config.yaml
experts_per_token: 2
d_expert: 144
balance_loss: 0.000181
norm_eps: 1e-06
max_seq_len: 1024
Below are experts of layer 8 (counted from 0) of a mixture-of-experts language model. Rows are named router (the router's row for the expert), gate (a neuron's input weights, with its number), up (a neuron's input weights, with its number) and show model dimensions 0-159. Each number is 500 + 40 x the weight over its row's rms, rounded and kept within 0 to 999. Numbers have three digits each.
After each expert's rows: a language model's description of what the expert responds to. This comes from a sample of Wikipedia text that the model never trained on.

# expert 9
router:487432543443472504478508557445523457481506483575477490509536528541471472499493566568468438475548513528555585467476534532528573426506476499519524477515510522470571464577440486491561520483569448578477533534513542517459561466431468492505465502542508511468471473513515567596470529473491536513467459519475522479426524494475448547473432519483432414532514466563466511486525483473468473472523522483597466510538534486487505488472478437463457418490511501469526586542537476526550435513522440
gate0:433506540517528444476470494395529491552557518500476469542440533499432519537438494544555481526487513515506541544471380446502487422537532497544490457419554464540505552551491602465576443541553536495501470507488475544569602511543470557502447472509527524503502484440447498500509488540522550509521532503454575536550493542449549535510434536531451462480535493475465489496465482448505500504509456474486542466486490537463505576501496433441506520435503564465520524529501485506522494562465467
up0:522446518545479518524478482473457457501473531486491509524499544530470474537506467499520531526466483508494504464439489564533518435425509448582459460450462449518519529523502534441507496474441453466412491512522458563499489494517476421491487527482533565468486461529432449438515492549517443452469619527445546536558584470545499465509462463525419529474507439459517512508473480488516434527557505518531470471521483460532563471509526461471426508412473607454444435489546443537471456491468471
It responds to: Word-opening fragments, mostly c/C or Latin-prefix pieces such as c(ensus), cont, att, def, cap, ext, starting longer words.

# expert 59
router:547519545545488440519491462536454481486532484493427468460459478482513541535494482506574448448509536498507552512506538489511454494413461492528410489515482472513521552472420487550545466485527450572481541480476482476562534493544477473425445539490506480505503531431497453485488536534611534494532439447531451539532528480418441501544439468548471512430525541474429545525448436492483509457570544546558518553459498479515508559453507507570470412517463491484488498494476526488496566408495484
gate1:588519450493600548457436568456562498448450470506486513500464530497417535530424566568527510471446499493466515532486475522455493492464442487550590465504499473444501583493503529513509478547573544510507492467496471422473470524507509555504531461481535543584446508536597541476451508512496454462483454512502491473508492437479507530512503485553475562467482551532461510457501463504468436506609519522528502459474511566514554522515479500443448481558505497499498563531601523532500524537471463
up1:437485494537458467572451528474496479454413506485550536491509495500491465459496514460529491474554617488536503614432473460461456574499521495508512545507518599550501468521409514478504446477468531497492553519543484566495509542471457515479456573495553471479509475613541457478461465463497532480543523490536512473424515550531470503495543557504504451431443506483500487517490474456499557486484508497544474521496493567512573514539433527474472520519454469456555460478437569476465461447521433
It responds to: Labels and label endings in infobox fields before a colon, such as FIPS code, Current club, Author, Record, Class.

# expert 61
router:548527542483483550523450571448481496453503464457489507472561515537545560463490514490470496540458589438559534497494499473466453493528435477432502505435464556502582468525471481558484492466532454479511585512483562474466469507443495524479445510483519414479493436558490493435442529491446543416454467424549480486529558458469497501516461530528541466481439431509447510537528531532516529564475549509416475480540465583529424490584559467495481464508542501476548507555513516484506454492494489
gate0:541514507459449489421533607517550556543457433500422479486494626481540518437434464580491536513525544448484526514535531502539439426522490504507500496509490551563512477495501492497532490533620561534485497443481524502454486467482523531483518552517514436574437535547565444473512491466513462455475530569528486489510532450538423485512442571523506520541513431508481502503511499483465446493463523463495564485491528537514543525590528490565514529470516510533429507477505558510500538500470535
up0:474520406491427503523572504519555589488497511473384451456517500493499453470467450449507394453479495495573474541458486488489539522490518497536503461476479500465494531578526500497486569455519458540529456513455521493482509503484428418530523483488451543477585491455494528581512409542504508507462507445497517528536533459476505535485490455481405535485502440462491441539538532543481457486556483513487435491548517464532455473557495536404517528458554519506542404497492494556505528480479513
It responds to: Latinate stem pieces like act, ect, ict, ess, ent inside words, such as detective, acting, intent, elections, accountant.

# expert 19
router:531531539513465476483496502461541525492505481459480498581539520504451462521577419463523524505530522519474525525495481540431477487546539492524484469494476584491536459555510558527555432488537455534465515505474521578445492523510531522553531478577488515429435468547570557445553493498527545458494434549519493489461584596534453486515488558512465440566468434480479522510440484570457488460532468495533531453493428497538439463584534507474511451506548487486563551546536424527449503511467519
gate0:518546531494511484452484530545511537566512549528459537513576540454444491541483489497459527523465521453444447458511460432494482538473495561626448446559531505467531549567541502535489410424483504535498515520535500526522505471488514505498524500490513463524468522547538496426495455491493551569460415515482569459409457553506531477443559420571533495517417472537477478463495470569529492499481567528550459521542517516538463502509548574486523475512507469424545510546511526458492526526507564
up0:501480526577447422469516470495560530522536517524516453521602419493407500564513502541521528468471406434511431483481464463539500543564471544496409499501471525488515486522481529503589493401456478443518538526486538530536450497406518479501558545489519513549433464510476552485550457467529470550492482519519540473485509498467490476473503495477532505536437477498508491488417520521436505510432449456459487469556545507542448529570527564547535518532492561497534461506489551517440551470518504
It responds to: Word-initial prefix pieces of Latinate verbs after was, to, the, such as dec, inc, comp, exp, res, reg.

# expert 33
router:461527490469428451437502478533430498517504467434490554508487445521434563434464508515516518509492561490453514471463506454507484422480451524535467442587560525549489558427482567561521560423502594464469513483536549532497472485494461536446484521577559498463494530459510467554486438504537501451509502487474604519465491500496470505544485504550462498571486534518465475478497506477513445586464454505463499514491499517426505503463439502507479536538471596479500480455488445557428437515527465
gate0:461484502434421551534489490447445495488510606495510498516509507538456555513544497450526525476549476564564501451492524446437503535524503446465481489446504526590437543508539550489464460465490454510507516519527552502542508546505505480504525517520492497360527428543508506488453480425540442409434443485563444477494472489517534428543471488532486437439519477456432546541492477525436486481528518446535528495491534497518485410442437483533507440491531522506501528508525481554453446490551491
up0:517505531578487501452538505488448508475443509495452442493537530531541470452478481511516506503432499514503478524571453483538447435501451510539479489640403559455525467496474432503463456574501531479449490395460522480463499516469530490498487400494554521468492546501534523530572491550476464510478450491508520538472509530454463492508544548484531494538475557493489469422445480450567523451481471504489491543571586527480524559565529469428501485463505503475529566473434534518565465468531496
It responds to: Spaces and first digits of numbers in table cells and list entries, e.g. scores, catalogue numbers, dates after born, and entry-initial capitals.

# expert 55
router:490498489479480475479429476440501464512567518626493530471544465441514490445516505433508429510474483438493480477504388564447543513567496494471466423485462503553508496499510496504478474542505470563467429503535480451476563494488469460456424488572583515558488547557531508525429490467447482466422497529449522537467523476501452488560522487550540487446512474476480528474502445481506454537521528499466602479459557547416500464500489461480517565524528540422459506514490461458491541475510510
gate0:530471509508527477445495527441538521480512487474411560529487567475502408420490532564524490620475542488429514487486475581526469502552479467547503455511525449413486495528494506491446515551527544500491432466526528455533452505457509535484518577551526460450554539478583478518541518479502581469418510501475548549472502510517530547501467426535475502507477469483476523532511512521521517459545454486533552482441544497477421501467498555451463489547467563497492495561500496451432504407443528
up0:568468530419497434485484405515523480453584561460474556515517524472573529476474477497563489563478508533473506493433482576557566469542439480516466460499552516595521480490539537485517494495514556564529472513504505473423430506460523517488539465526409485467434512492477529503445573488507478502450451567507515491491493490457500551523501510431501540494481508466472498510567474483536495550484491471541482515505524518518402464577497582422566504489466555505474566475453523447439486518533513
It responds to: Middle pieces of short English words after a first consonant, often species descriptions, such as slug, shrub, targeted, bridge.